Weights of a small mixture-of-experts language model, trained from scratch on English Wikipedia.
Size: 12 layers, width 192, vocabulary 5104, 38.9M parameters.
Training: 280M tokens, 4760 steps.
Below are experts of layer 9 (counted from 0) of a mixture-of-experts language model. Rows are named router (the router's row for the expert), down (a neuron's output weights, with its number) and show model dimensions 0-191. Each number is 50 + 12 x the weight over its row's rms, rounded and kept within 0 to 99.
After each expert's rows: "raises" lists some tokens whose logits its average output raises strongly, later layers aside. This comes from a sample of Wikipedia text that the model never trained on.

# expert 60
router:54 53 57 72 54 47 43 36 38 44 40 38 55 64 67 39 43 52 37 44 47 60 59 25 28 43 49 58 71 56 73 36 56 66 46 45 47 50 30 66 36 55 56 51 55 50 42 45 54 43 51 21 59 59 73 62 46 22 74 66 42 40 48 53 48 45 17 63 51 41 46 66 61 52 43 42 44 42 46 33 59 51 65 58 82 71 67 43 72 46 41 52 57 39 33 40 41 47 38 56 69 44 47 47 51 52 58 37 43 44 45 63 62 45 55 46 41 29 40 41 27 48 82 56 44 28 50 55 52 49 62 32 59 46 47 57 36 46 41 56 49 42 64 54 43 70 18 49 66 56 30 43 50 35 42 49 50 39 37 59 66 69 42 41 41 38 73 59 45 53 44 61 47 57 50 47 64 36 42 63 36 58 48 39 54 46 31 32 54 48 66 69
down3:61 77 39 34 50 56 38 75 20 40 65 43 49 46 39 33 38 59 52 45 54 37 46 42 44 55 42 57 58 49 61 50 68 43 47 42 23 48 66 42 40 49 49 54 65 52 25 51 42 56 55 53 51 63 42 48 46 74 41 35 46 23 34 62 40 71 41 48 57 47 70 49 42 30 55 55 54 40 49 57 49 46 50 60 42 41 58 32 51 48 44 32 28 36 37 54 53 47 76 53 58 43 54 48 60 47 49 51 33 41 76 74 42 54 52 27 39 76 57 57 51 30 44 72 58 31 62 41 47 39 51 59 48 48 35 39 48 31 43 66 65 34 42 30 46 59 64 58 43 40 68 28 33 40 29 54 52 56 47 51 52 50 40 52 28 44 38 58 57 54 56 55 52 62 36 35 51 64 75 66 16 40 47 31 53 45 49 50 50 42 53 44
raises: "ay", "arri", "ender", "ain", "ly", "ig"

# expert 28
router:30 43 66 64 54 51 49 49 51 38 43 54 51 55 59 42 48 61 47 41 65 70 54 47 33 46 54 61 65 71 67 24 59 56 35 33 43 04 42 59 48 54 41 65 45 42 37 36 50 41 44 24 56 58 49 58 59 36 70 65 70 41 68 50 30 47 25 54 34 29 38 52 60 46 40 33 37 38 25 43 55 75 65 39 70 66 54 52 59 44 39 64 48 53 68 32 58 40 29 52 41 32 43 64 68 43 71 51 42 46 32 54 47 53 61 68 32 27 46 58 67 52 68 51 46 42 37 56 39 56 61 53 50 50 69 52 57 51 49 32 48 57 54 57 67 53 41 37 51 59 49 43 36 43 52 70 62 37 46 61 59 63 45 53 49 44 65 36 56 47 33 50 49 64 47 49 44 58 40 55 42 50 46 45 55 19 47 39 43 34 55 51
down0:39 66 49 74 33 54 47 49 44 62 64 42 40 43 48 49 41 48 23 60 41 52 30 56 48 44 48 53 48 55 44 34 54 50 45 47 54 41 61 60 43 44 41 51 43 38 40 61 28 57 35 50 37 54 38 65 47 57 62 47 38 48 37 68 35 54 65 61 46 44 51 67 44 51 47 31 55 33 32 70 40 56 83 70 49 48 60 42 27 41 46 61 62 28 61 48 58 69 69 51 61 58 52 27 56 47 62 49 47 35 25 58 70 38 25 63 42 46 42 40 54 44 60 61 32 40 76 36 45 72 50 62 58 47 35 51 50 60 42 65 76 66 29 40 47 66 54 32 51 45 63 65 51 63 69 41 54 45 55 54 50 66 48 44 50 52 43 49 54 39 44 53 31 39 30 52 58 45 49 51 71 54 52 77 34 35 62 40 50 34 66 79
raises: "-", "=", "S", " ("

# expert 48
router:45 66 50 60 47 29 38 50 27 35 35 47 61 60 69 44 46 55 49 30 57 60 50 53 41 60 60 70 53 61 54 32 59 67 39 53 38 57 41 65 41 53 41 64 64 48 34 35 58 60 36 38 48 51 63 56 52 35 60 50 47 51 61 51 30 56 42 52 35 43 52 50 62 46 43 38 18 46 44 45 69 57 52 54 72 61 73 59 80 35 46 60 38 51 60 45 51 52 46 54 67 29 34 41 48 73 75 40 47 46 34 39 56 60 61 52 45 30 50 42 54 24 56 72 59 42 42 53 61 54 39 39 29 46 52 65 41 29 35 58 62 51 60 51 32 64 36 45 64 81 49 30 35 22 49 66 55 45 58 54 47 66 40 34 46 38 76 45 41 50 40 54 47 64 47 42 67 43 34 43 40 53 39 52 44 41 54 33 38 57 60 69
down6:52 36 56 62 56 50 61 48 29 43 62 45 39 72 48 43 56 58 48 49 63 62 23 44 37 48 56 45 58 47 42 49 47 51 51 55 57 44 40 43 62 66 42 22 74 50 48 49 47 53 59 24 35 77 56 52 73 59 35 44 37 46 37 53 58 71 37 55 57 51 38 55 32 51 53 39 55 42 52 67 43 71 23 54 42 54 46 40 55 37 38 46 60 55 28 51 35 68 58 60 74 57 48 30 73 50 60 53 42 40 60 47 83 44 70 52 54 35 38 41 61 53 45 46 50 73 60 49 74 53 65 42 61 49 60 56 60 33 39 42 51 26 45 42 55 47 38 51 44 52 32 42 51 46 41 36 30 55 37 44 35 57 67 68 31 40 39 41 48 39 57 57 40 52 51 35 82 44 39 87 54 43 36 49 53 48 55 44 40 48 40 32
raises: "B", "==", "S", "N", "===", "In"

# expert 67
router:50 35 54 63 35 51 36 62 48 50 43 50 51 70 56 20 32 57 28 43 39 66 40 55 41 54 71 61 62 71 77 38 48 44 46 37 56 56 45 61 39 61 55 54 64 64 59 28 74 44 27 40 55 49 61 67 53 46 64 58 53 33 38 46 46 26 39 51 42 42 29 60 52 46 43 49 29 45 42 30 64 45 63 44 70 54 65 51 50 34 54 33 31 50 44 29 33 53 34 67 58 39 51 51 51 43 55 42 45 29 42 41 47 49 61 56 49 36 26 35 39 38 58 63 49 63 46 60 49 63 38 37 63 49 67 65 45 53 37 62 59 61 67 57 43 54 40 35 68 63 19 37 44 38 57 58 45 37 31 51 55 59 42 49 35 40 71 40 51 37 52 53 50 51 41 38 56 66 45 57 44 57 54 52 65 28 37 46 25 62 73 60
down0:48 57 34 35 33 72 43 46 61 54 45 48 46 59 57 37 77 48 42 29 30 52 44 54 44 68 62 64 62 46 44 55 66 38 58 22 49 45 61 49 54 53 34 61 49 59 42 61 34 31 41 27 44 38 62 55 72 53 59 47 69 59 48 68 57 49 52 56 25 46 48 46 50 45 68 46 30 68 59 53 68 52 47 43 65 82 66 28 42 59 43 47 56 65 55 65 24 53 60 39 45 45 64 49 40 60 62 78 32 63 36 79 42 60 64 61 76 52 55 58 28 42 59 26 49 37 49 48 47 49 63 44 51 34 68 57 64 38 59 39 46 67 72 45 51 47 70 52 54 67 49 48 48 56 46 58 60 49 53 51 49 51 51 39 39 37 48 34 34 39 49 48 58 52 58 62 35 57 19 54 42 31 51 48 60 41 47 33 46 53 59 52
raises: "em", "light", "rad", "orn", "ober", "roll"

# expert 96
router:40 53 71 68 53 55 45 32 49 31 52 37 59 64 47 35 48 59 46 42 68 62 65 31 49 55 39 62 57 53 58 31 53 48 53 44 46 47 58 61 61 65 47 55 68 53 45 51 75 31 30 18 69 54 66 63 59 41 75 52 58 50 58 57 57 46 22 69 52 41 52 67 43 32 42 20 32 50 30 32 53 49 63 68 55 61 56 43 51 45 51 65 51 24 59 40 52 61 43 46 50 59 56 47 64 62 64 31 40 54 34 46 62 31 51 22 46 27 47 49 43 47 43 61 46 54 33 50 43 55 54 46 21 52 49 63 47 34 53 47 70 51 81 63 55 48 48 39 72 56 48 25 60 33 42 60 42 36 34 58 53 52 45 38 52 39 65 35 54 53 36 38 55 63 56 41 67 57 41 56 48 39 40 47 63 42 46 42 32 54 37 56
down0:31 54 45 40 55 47 55 49 37 66 62 51 45 38 49 51 76 53 23 53 57 29 47 52 32 61 43 59 53 43 51 48 36 77 31 42 41 59 41 59 40 33 64 51 59 42 47 69 23 50 50 77 35 55 42 43 40 83 29 42 47 44 47 44 49 50 50 52 77 58 46 61 37 53 70 53 52 58 54 58 42 43 45 73 49 54 49 48 60 32 65 40 68 53 46 39 60 62 51 47 46 61 43 45 42 58 62 53 64 46 31 63 49 43 41 46 43 28 73 45 63 44 45 53 28 40 48 59 44 37 68 17 61 42 43 53 23 37 56 50 67 46 58 54 43 35 76 51 43 64 51 38 53 49 37 41 41 39 63 42 71 49 28 63 49 44 27 42 47 55 60 60 63 31 56 44 57 22 65 42 54 67 54 40 39 39 51 36 65 52 50 37
raises: "ore", "ale", "ays", "ably", "able", "cast"

# expert 136
router:52 55 56 65 52 59 40 46 32 40 44 20 47 54 58 47 35 44 58 55 41 50 57 53 49 62 52 61 57 71 61 41 58 39 43 38 50 53 46 60 67 60 65 78 53 61 53 43 65 37 56 15 54 52 45 55 52 31 70 71 49 60 34 55 45 51 27 63 46 47 29 56 52 44 37 27 24 30 34 39 38 41 51 52 74 56 54 52 71 26 59 37 52 37 53 37 42 43 49 43 56 55 52 39 48 60 73 39 21 43 25 45 66 50 62 45 46 27 50 38 72 29 56 51 49 48 51 36 63 63 54 45 31 49 64 51 25 45 46 47 70 42 60 53 48 58 56 38 77 56 28 31 48 53 49 56 48 38 60 65 57 58 47 34 58 49 60 53 67 57 45 51 64 61 50 27 65 36 44 38 33 54 60 48 45 42 33 45 34 45 50 49
down0:36 66 47 48 52 60 52 51 48 48 39 54 49 59 43 50 66 63 51 48 47 66 33 69 53 45 54 41 57 52 38 53 51 68 52 47 36 50 45 50 50 49 44 48 49 35 40 87 69 38 50 30 51 35 57 57 38 26 66 38 66 47 40 69 41 39 40 44 58 46 59 23 64 37 37 55 36 20 54 63 68 32 60 62 71 68 55 43 69 30 43 57 69 26 44 43 31 60 62 46 71 56 55 44 52 51 68 63 27 44 51 56 32 53 61 32 45 29 44 28 40 46 50 64 59 31 71 42 59 32 60 40 48 35 49 25 60 54 65 56 57 53 60 57 44 39 51 44 56 44 51 36 34 43 54 47 49 34 58 40 42 39 71 51 66 59 57 41 41 53 26 40 56 66 57 38 65 36 51 48 45 48 49 74 55 53 45 43 59 24 61 56
raises: "ity", "ader", " national"

# expert 74
router:43 40 57 54 47 61 24 38 51 40 51 48 71 65 57 28 40 35 45 34 67 44 43 27 30 64 67 74 75 70 82 28 73 54 46 41 40 47 59 47 45 56 51 53 65 39 41 32 54 50 46 17 64 47 59 58 63 51 67 52 43 50 56 43 59 51 34 54 40 26 37 62 63 52 17 21 48 41 58 55 54 57 67 44 58 52 54 56 52 11 65 57 42 36 52 39 41 60 53 59 42 43 51 53 57 39 62 53 45 55 34 43 52 45 48 54 49 37 42 41 44 32 64 50 36 54 56 58 41 50 54 42 43 41 61 48 51 50 38 61 57 55 60 54 53 58 44 32 71 59 33 50 41 38 55 59 54 38 35 62 61 56 43 55 42 31 73 38 52 54 47 57 47 69 24 45 47 60 40 53 42 55 37 40 67 29 33 61 45 42 46 49
down3:58 51 63 45 59 47 63 75 38 56 44 50 64 46 28 54 51 52 32 49 54 57 57 50 58 39 59 57 48 30 52 66 54 49 55 50 62 25 39 48 59 49 40 44 45 60 52 42 50 42 62 45 42 76 42 35 61 54 25 62 38 62 32 49 36 38 44 65 47 31 65 16 44 56 59 43 47 47 55 62 56 35 40 32 67 70 46 61 61 68 41 55 65 50 48 35 48 66 73 68 31 48 73 42 32 44 57 59 53 70 58 46 53 61 36 78 63 51 42 46 53 44 62 53 57 19 27 49 53 58 47 50 67 25 54 61 70 36 17 28 54 46 45 45 68 61 50 50 42 38 67 51 47 64 49 37 38 60 66 58 43 55 33 59 54 50 28 47 56 40 52 48 61 61 60 55 59 43 41 52 69 61 65 58 42 42 37 62 66 48 56 34
raises: "range", "rang", "ay", "ower", " include"

# expert 108
router:40 53 61 55 55 48 45 51 47 51 43 51 45 61 42 52 34 70 36 57 55 48 44 46 44 65 62 44 80 61 63 33 54 52 36 25 57 48 57 58 55 59 55 66 45 40 46 43 49 43 45 22 59 45 56 57 52 58 71 54 58 50 67 46 48 55 39 61 40 34 31 64 39 50 21 27 40 31 44 59 63 53 57 55 58 66 53 42 65 32 44 45 40 40 59 47 39 55 53 56 54 35 59 36 61 39 58 26 45 47 41 33 57 44 39 48 48 45 52 54 64 54 72 61 40 54 21 52 52 62 32 41 34 54 50 58 29 47 41 57 56 48 53 68 74 59 70 31 46 52 45 49 45 35 44 68 50 63 42 82 59 59 29 45 36 28 75 45 48 57 50 48 59 55 17 56 61 21 38 74 27 60 45 64 51 28 42 57 35 54 55 52
down0:61 48 54 91 35 53 43 29 57 60 41 62 47 49 54 53 64 70 76 48 36 31 62 50 46 43 58 52 56 49 53 51 45 68 38 37 43 47 58 64 36 59 66 39 52 59 42 65 45 56 52 51 51 34 63 45 58 38 86 35 57 55 54 53 40 47 46 29 56 62 41 51 38 49 33 66 37 41 38 59 71 47 50 69 57 42 34 49 49 64 50 54 37 43 55 60 67 59 50 48 70 61 55 56 47 64 49 37 53 56 40 52 34 58 31 44 59 69 57 50 48 53 77 43 73 57 62 46 58 38 48 44 50 48 57 50 44 67 61 55 58 34 63 68 34 33 33 59 58 62 49 67 67 51 28 35 65 48 66 48 52 63 67 53 38 39 69 69 64 76 61 46 70 52 26 56 42 47 51 17 37 41 63 51 45 46 60 52 29 59 41 55
raises: "hel", "ina", "inus", "el", "elt"

# expert 145
router:47 42 58 56 50 52 44 48 23 48 49 57 68 69 67 41 43 60 42 35 55 60 49 55 33 56 59 43 81 59 66 37 51 64 22 35 55 35 48 60 44 55 49 73 55 50 50 39 47 39 48 22 68 50 55 51 46 36 64 48 53 49 70 52 50 57 39 43 38 35 36 65 59 36 44 38 27 38 49 40 56 48 54 54 63 48 67 50 62 35 49 55 56 42 67 47 35 64 56 58 46 30 36 38 50 55 66 19 26 38 41 47 51 41 51 53 62 24 47 41 45 40 58 60 44 54 30 45 50 60 56 44 45 37 60 60 57 28 45 66 61 60 60 50 67 44 54 34 72 57 38 41 48 54 34 53 47 47 40 68 57 64 24 59 53 35 83 53 49 64 43 39 70 64 29 43 77 57 22 52 44 54 33 50 63 33 55 49 45 60 55 53
down0:55 64 64 48 50 64 48 51 58 35 39 76 37 44 62 45 77 31 54 47 48 78 61 42 55 51 37 68 30 43 54 46 42 47 42 21 38 57 54 49 56 42 40 66 54 40 44 45 64 42 33 33 47 54 32 37 25 73 84 50 59 39 50 28 52 57 49 47 70 54 38 73 41 55 33 30 40 58 37 39 62 58 62 57 49 50 41 64 58 48 54 42 46 48 65 45 56 50 58 48 58 70 59 62 27 35 53 29 71 57 58 48 54 55 56 34 46 46 38 37 40 44 63 66 46 42 51 54 52 37 46 50 39 55 47 43 30 34 39 62 32 36 46 62 41 42 53 51 61 39 50 50 58 66 56 59 59 59 44 39 45 75 53 43 44 53 29 70 46 38 46 79 42 21 34 45 58 48 71 31 44 37 49 49 35 39 49 54 48 71 58 53
raises: "eg", "embers", "aid"

# expert 85
router:48 48 57 71 51 66 50 66 43 47 33 52 60 67 56 35 36 72 50 39 58 54 60 48 26 64 63 43 64 92 56 52 54 35 51 44 30 42 41 64 40 47 42 70 44 40 43 32 53 33 31 27 49 54 55 58 43 46 68 75 54 45 49 39 51 48 35 51 54 23 37 52 49 40 39 30 43 36 43 44 58 49 75 55 68 57 56 54 54 51 47 45 39 45 60 39 51 59 28 63 41 62 38 38 69 63 81 51 26 60 36 38 60 61 67 61 55 25 33 55 56 23 40 56 47 57 56 49 52 67 27 37 45 42 60 59 34 36 37 60 64 45 48 53 51 64 51 49 64 52 38 35 52 49 47 57 39 64 40 63 57 67 60 48 55 36 49 56 55 50 39 47 62 70 44 53 65 35 44 39 26 67 51 54 61 49 32 44 46 57 57 50
down0:79 10 83 46 73 60 67 32 47 60 55 35 25 49 43 57 62 39 45 50 44 44 59 44 55 49 52 54 54 42 75 34 46 46 43 47 60 57 42 48 65 53 57 54 34 47 66 41 39 43 28 65 46 48 50 51 60 65 36 30 38 39 38 63 53 38 47 38 54 46 55 31 48 50 30 29 62 60 49 56 46 50 52 52 64 25 62 41 46 61 63 45 57 38 42 55 71 43 36 64 53 42 36 42 41 52 61 45 72 30 59 45 60 51 39 64 38 45 43 31 51 44 67 43 43 65 51 48 54 54 40 35 28 72 43 40 67 53 53 41 52 45 57 42 50 56 38 52 56 67 41 51 22 47 50 63 67 78 37 63 58 56 48 37 51 61 32 60 42 60 66 59 22 43 31 56 35 47 67 63 52 51 51 27 49 55 46 62 46 52 63 50
raises: "olic", " whe", "ome", "ich", "ress"

# expert 15
router:36 37 53 69 48 49 39 31 55 48 36 34 53 68 64 45 36 51 33 34 67 56 50 44 50 55 68 57 74 68 72 39 53 54 30 32 67 40 34 75 41 62 57 51 58 44 51 36 52 28 48 31 59 50 58 56 59 44 64 65 43 68 53 59 52 45 43 48 33 31 41 59 38 42 44 44 21 46 45 50 53 59 69 53 48 45 66 46 56 33 38 63 64 37 37 35 29 47 34 38 57 51 33 38 70 55 59 36 44 49 37 40 60 51 46 39 57 47 39 42 62 48 48 43 52 26 44 40 52 67 42 40 62 35 56 78 30 33 39 41 63 52 66 43 42 63 34 37 62 56 43 49 42 34 34 62 54 49 41 63 62 71 42 50 46 40 68 56 37 64 35 58 65 56 33 42 60 59 28 49 45 56 57 38 64 28 48 31 57 48 68 62
down0:69 45 42 62 52 53 42 48 54 44 47 46 63 45 45 57 33 71 58 30 49 64 43 60 47 38 43 63 69 59 65 43 54 60 59 43 53 47 57 61 38 63 63 44 44 66 35 47 52 37 47 56 62 71 57 58 51 34 54 54 31 48 48 66 27 51 56 33 46 47 58 58 45 73 52 44 39 35 68 47 47 48 56 48 50 48 59 64 47 49 41 10 49 66 27 43 44 50 33 48 54 52 46 58 57 74 39 47 45 47 36 37 44 36 40 59 31 52 40 68 52 28 53 44 53 47 44 42 38 49 33 53 18 64 46 32 61 51 64 49 42 40 58 34 63 60 68 62 78 65 41 38 46 19 47 34 27 40 41 50 44 47 52 70 38 47 72 69 54 38 56 40 59 29 47 59 21 72 49 71 58 44 67 37 40 62 54 64 44 45 35 53
raises: "L", "J", "BC", "án"

# expert 144
router:45 32 58 66 39 55 30 48 46 44 32 40 47 67 52 37 40 59 42 47 62 59 57 41 46 66 70 73 78 65 74 42 70 48 46 27 60 54 55 66 39 58 59 49 59 34 33 31 55 33 56 36 51 55 46 52 41 42 76 54 56 37 47 49 56 42 40 44 33 27 44 62 59 42 25 46 39 59 48 37 69 53 70 33 65 81 56 52 59 42 50 59 44 44 49 63 51 51 46 54 48 48 55 44 60 57 47 33 40 36 43 43 54 52 34 60 34 32 47 41 49 54 58 50 57 52 50 50 61 55 32 41 29 44 59 55 46 36 41 55 56 56 55 58 63 74 46 53 53 75 21 48 41 28 50 65 53 42 47 59 70 60 33 31 30 22 71 47 46 61 62 49 43 69 35 49 48 58 41 62 48 57 45 68 54 38 25 56 43 28 51 48
down0:42 41 61 38 57 41 34 64 63 38 59 45 84 51 39 74 21 62 51 23 30 39 64 43 57 36 66 45 47 45 45 41 29 55 45 41 42 59 21 50 43 49 37 35 35 56 77 57 49 46 32 35 64 65 68 54 51 58 56 49 59 63 39 48 36 56 52 47 54 54 49 63 45 54 31 56 59 66 35 45 45 64 58 45 51 50 53 59 55 60 70 49 61 33 45 55 46 54 48 48 80 43 43 57 54 28 65 51 59 36 55 52 48 58 54 39 49 45 48 44 42 30 35 54 32 59 46 44 57 75 68 49 42 48 59 46 55 65 61 73 45 74 37 47 43 43 44 45 43 62 45 68 28 58 56 64 43 66 51 42 27 52 59 43 61 64 52 53 57 40 30 50 32 48 37 56 40 37 67 58 75 62 42 67 48 34 70 47 44 59 28 62
raises: "em", "ourn", "ists"

# expert 106
router:33 43 43 66 47 59 38 42 41 22 30 46 52 51 57 44 44 57 34 50 69 63 57 33 28 41 51 59 48 90 52 38 52 55 49 38 37 22 46 63 55 56 43 71 67 37 42 33 53 47 42 39 57 51 60 57 68 37 62 63 42 46 70 68 58 50 42 41 34 37 44 54 63 52 45 40 29 34 39 46 64 49 46 56 68 52 64 62 61 39 33 45 49 42 38 21 46 39 38 48 50 60 47 32 52 60 64 36 42 43 49 27 64 53 55 58 50 27 37 47 41 38 51 64 65 45 52 56 62 42 43 51 38 29 58 63 40 35 49 61 67 58 77 61 56 68 45 57 60 50 39 43 53 44 41 68 34 51 43 63 56 58 24 38 41 30 72 53 37 67 31 72 56 51 35 46 46 43 37 49 35 53 49 51 56 37 42 46 32 46 59 59
down1:29 55 15 60 43 63 41 44 79 45 56 68 45 56 51 68 45 32 50 48 55 51 67 31 49 36 55 34 47 30 37 44 71 36 51 62 59 31 46 29 55 37 57 68 41 49 42 59 50 28 55 53 59 56 66 54 46 38 18 54 67 71 48 34 55 61 53 37 43 53 44 58 64 51 42 40 40 38 55 49 49 58 67 36 74 51 66 71 39 53 51 58 78 59 63 54 50 36 50 51 40 51 50 56 50 40 49 28 64 25 37 34 46 52 41 53 63 35 43 45 50 48 41 50 63 43 49 47 53 56 47 52 44 59 19 55 75 31 51 53 51 46 61 40 50 61 38 66 46 52 39 49 59 39 53 46 75 46 53 48 54 61 41 35 61 37 78 42 58 38 35 74 52 33 52 37 36 47 52 21 59 39 38 68 44 40 51 43 49 61 45 53
raises: "===", "At", "On", "After", "the", "\n"

# expert 40
router:29 57 42 72 42 55 48 34 65 48 42 55 64 63 53 38 28 72 46 37 57 58 68 41 42 61 41 53 50 68 71 37 48 40 36 29 50 30 46 63 30 53 44 68 44 39 41 50 54 48 57 41 64 48 78 51 66 36 74 56 48 56 58 53 49 28 36 53 45 34 22 68 54 41 40 44 43 49 46 48 69 70 54 56 65 42 54 50 61 31 67 40 51 45 60 44 36 46 34 54 68 58 46 48 59 50 66 45 43 33 28 58 78 29 33 51 41 38 55 58 67 51 51 65 45 42 46 46 53 61 40 33 31 46 56 61 26 38 42 57 59 64 59 57 62 52 55 52 59 58 44 34 60 40 48 66 29 50 38 59 63 53 30 31 37 36 63 44 31 60 37 65 71 76 36 53 49 55 42 59 57 41 45 44 50 40 53 52 44 53 55 71
down6:42 63 26 45 59 22 66 46 58 49 55 53 69 58 63 55 46 67 56 58 60 56 46 46 50 43 45 52 33 42 48 41 58 42 73 70 56 55 53 66 52 47 57 55 61 50 46 61 53 60 70 54 49 37 45 41 58 44 30 52 59 56 65 28 51 54 48 31 50 46 69 54 42 48 44 52 50 60 49 32 63 47 47 52 78 20 55 40 33 40 41 56 11 64 30 38 50 29 57 41 32 25 73 63 62 25 56 55 51 60 24 34 62 38 29 52 58 53 47 63 45 33 49 49 54 44 50 36 43 65 58 59 47 43 59 35 55 42 44 65 48 50 81 63 53 45 56 37 58 51 27 41 74 44 33 63 58 65 61 56 62 59 65 46 44 24 47 49 45 54 46 43 51 67 56 51 67 44 49 46 44 38 48 47 44 33 25 70 51 53 52 62
raises: "\n", "|", "The", "In", "===", "-"

# expert 59
router:56 53 67 73 53 50 50 44 48 42 52 60 51 55 39 40 33 62 26 32 65 47 55 35 40 71 63 67 67 66 59 37 66 50 21 36 45 30 53 50 31 51 55 72 54 53 47 39 39 27 38 25 59 52 53 44 67 34 72 62 46 50 69 50 61 35 34 64 55 27 35 62 63 37 31 29 50 47 22 64 54 38 53 53 68 62 49 59 66 42 45 55 58 39 56 33 32 43 54 44 47 53 37 37 49 52 65 24 28 41 44 43 42 52 51 45 51 26 52 48 42 41 28 54 36 36 35 51 51 68 73 47 46 34 48 57 51 32 40 42 57 53 74 60 58 48 32 28 65 58 46 55 50 42 39 49 37 46 40 56 62 52 33 52 42 39 67 49 50 63 51 44 51 66 43 39 53 45 40 50 53 62 44 32 47 30 34 40 54 56 56 49
down3:61 52 55 40 39 68 43 53 44 36 46 49 39 54 52 30 39 46 52 47 57 73 37 51 53 52 53 51 59 55 51 55 74 57 57 62 46 68 62 61 42 63 36 34 46 41 61 47 52 44 12 33 50 56 36 49 56 29 70 71 46 71 64 53 60 40 51 43 45 51 56 46 78 33 49 47 54 46 50 44 58 82 51 24 93 60 43 56 50 63 65 55 21 54 46 47 29 57 58 47 57 39 53 33 46 51 45 47 35 57 59 44 60 53 40 75 60 60 54 33 51 47 61 61 53 29 43 50 49 41 65 56 33 42 61 50 67 32 59 69 61 66 53 44 68 49 66 43 60 24 37 50 59 38 66 46 39 71 37 55 42 41 61 59 54 44 42 40 71 51 46 48 49 28 41 58 48 38 41 44 63 70 39 53 40 71 41 48 56 50 42 56
raises: "iv", "int", "ss"

# expert 153
router:39 55 71 69 31 35 28 47 39 42 45 38 48 55 47 43 50 68 27 26 66 59 48 56 36 59 55 74 69 76 69 28 47 43 44 40 47 37 51 55 55 73 47 54 65 51 51 43 47 63 46 13 56 39 62 61 43 43 86 45 46 53 63 38 51 32 29 59 47 34 33 70 42 45 34 50 37 40 42 44 58 50 55 66 72 64 51 63 55 42 58 46 44 59 42 40 35 51 56 53 66 36 44 36 50 44 45 49 32 29 44 35 65 43 54 52 31 32 49 50 56 57 61 61 57 45 45 45 57 54 44 31 37 41 51 63 46 45 37 56 74 45 60 44 57 58 44 49 66 69 54 44 63 39 50 49 34 32 42 53 51 57 45 42 37 33 70 48 36 54 51 65 49 61 53 33 67 66 58 59 34 45 37 37 60 29 34 40 53 34 45 57
down3:62 60 48 46 43 54 27 47 37 58 47 38 48 38 47 37 53 55 64 63 39 60 58 40 43 37 59 46 40 59 55 49 65 42 57 44 30 67 43 59 69 26 51 53 51 55 40 62 51 53 50 69 50 44 42 58 38 52 47 33 48 31 53 14 49 49 55 55 41 48 55 54 32 36 74 22 47 81 73 64 54 65 49 52 55 42 28 66 41 51 38 47 58 76 35 60 51 43 25 44 60 33 56 24 65 34 61 49 56 54 71 53 73 40 65 62 59 56 54 52 29 53 36 36 62 64 46 46 44 61 57 70 53 49 50 61 54 58 60 47 62 61 50 46 59 30 58 63 50 62 49 40 51 58 59 60 49 54 62 58 41 55 58 45 48 52 68 46 41 33 44 39 41 52 81 39 55 52 30 66 65 56 82 60 44 64 58 49 40 38 52 79
raises: "anc", "als", "ort", "est"

# expert 152
router:34 48 47 49 47 50 45 26 47 47 58 42 61 63 47 33 44 52 40 48 66 46 53 36 39 45 53 55 62 67 60 40 64 66 60 31 64 44 54 72 55 53 51 77 54 33 43 36 49 52 52 31 45 38 64 60 49 29 64 81 41 33 51 42 48 50 46 40 25 31 31 65 48 52 28 33 28 48 45 30 64 64 54 41 73 62 59 46 55 36 33 52 36 38 60 44 41 51 42 64 42 55 46 67 53 50 71 37 50 32 44 46 55 39 46 48 32 28 61 22 45 34 69 76 54 46 36 37 50 65 50 16 45 54 52 68 42 27 52 54 65 36 52 71 44 45 53 35 59 60 47 39 57 25 53 70 31 39 60 55 62 55 50 45 63 40 49 39 52 59 37 62 49 60 42 39 48 42 42 47 36 61 50 51 63 42 42 41 39 51 60 54
down1:38 52 56 16 55 53 35 39 57 24 42 38 45 46 45 60 52 57 63 63 53 76 63 33 35 55 38 56 44 43 50 49 49 54 41 33 70 57 47 40 58 53 55 52 64 58 43 76 52 55 58 79 52 57 58 53 54 63 39 48 42 30 68 41 34 64 50 61 52 69 69 51 40 58 45 50 41 44 59 47 40 69 49 25 44 43 48 57 45 50 44 34 58 76 74 46 49 44 62 48 23 50 45 48 36 49 40 67 42 60 52 62 54 68 43 53 65 15 46 47 48 64 55 42 46 43 66 58 49 57 54 39 43 57 37 26 40 54 67 46 52 62 58 66 34 53 60 62 53 57 65 48 66 33 42 72 35 38 45 36 44 64 39 31 47 50 16 39 68 53 42 56 41 77 37 66 49 59 42 73 39 47 52 69 43 44 36 52 47 44 43 50
raises: "ion", "ions", "ory", "ive", "ible", "ión"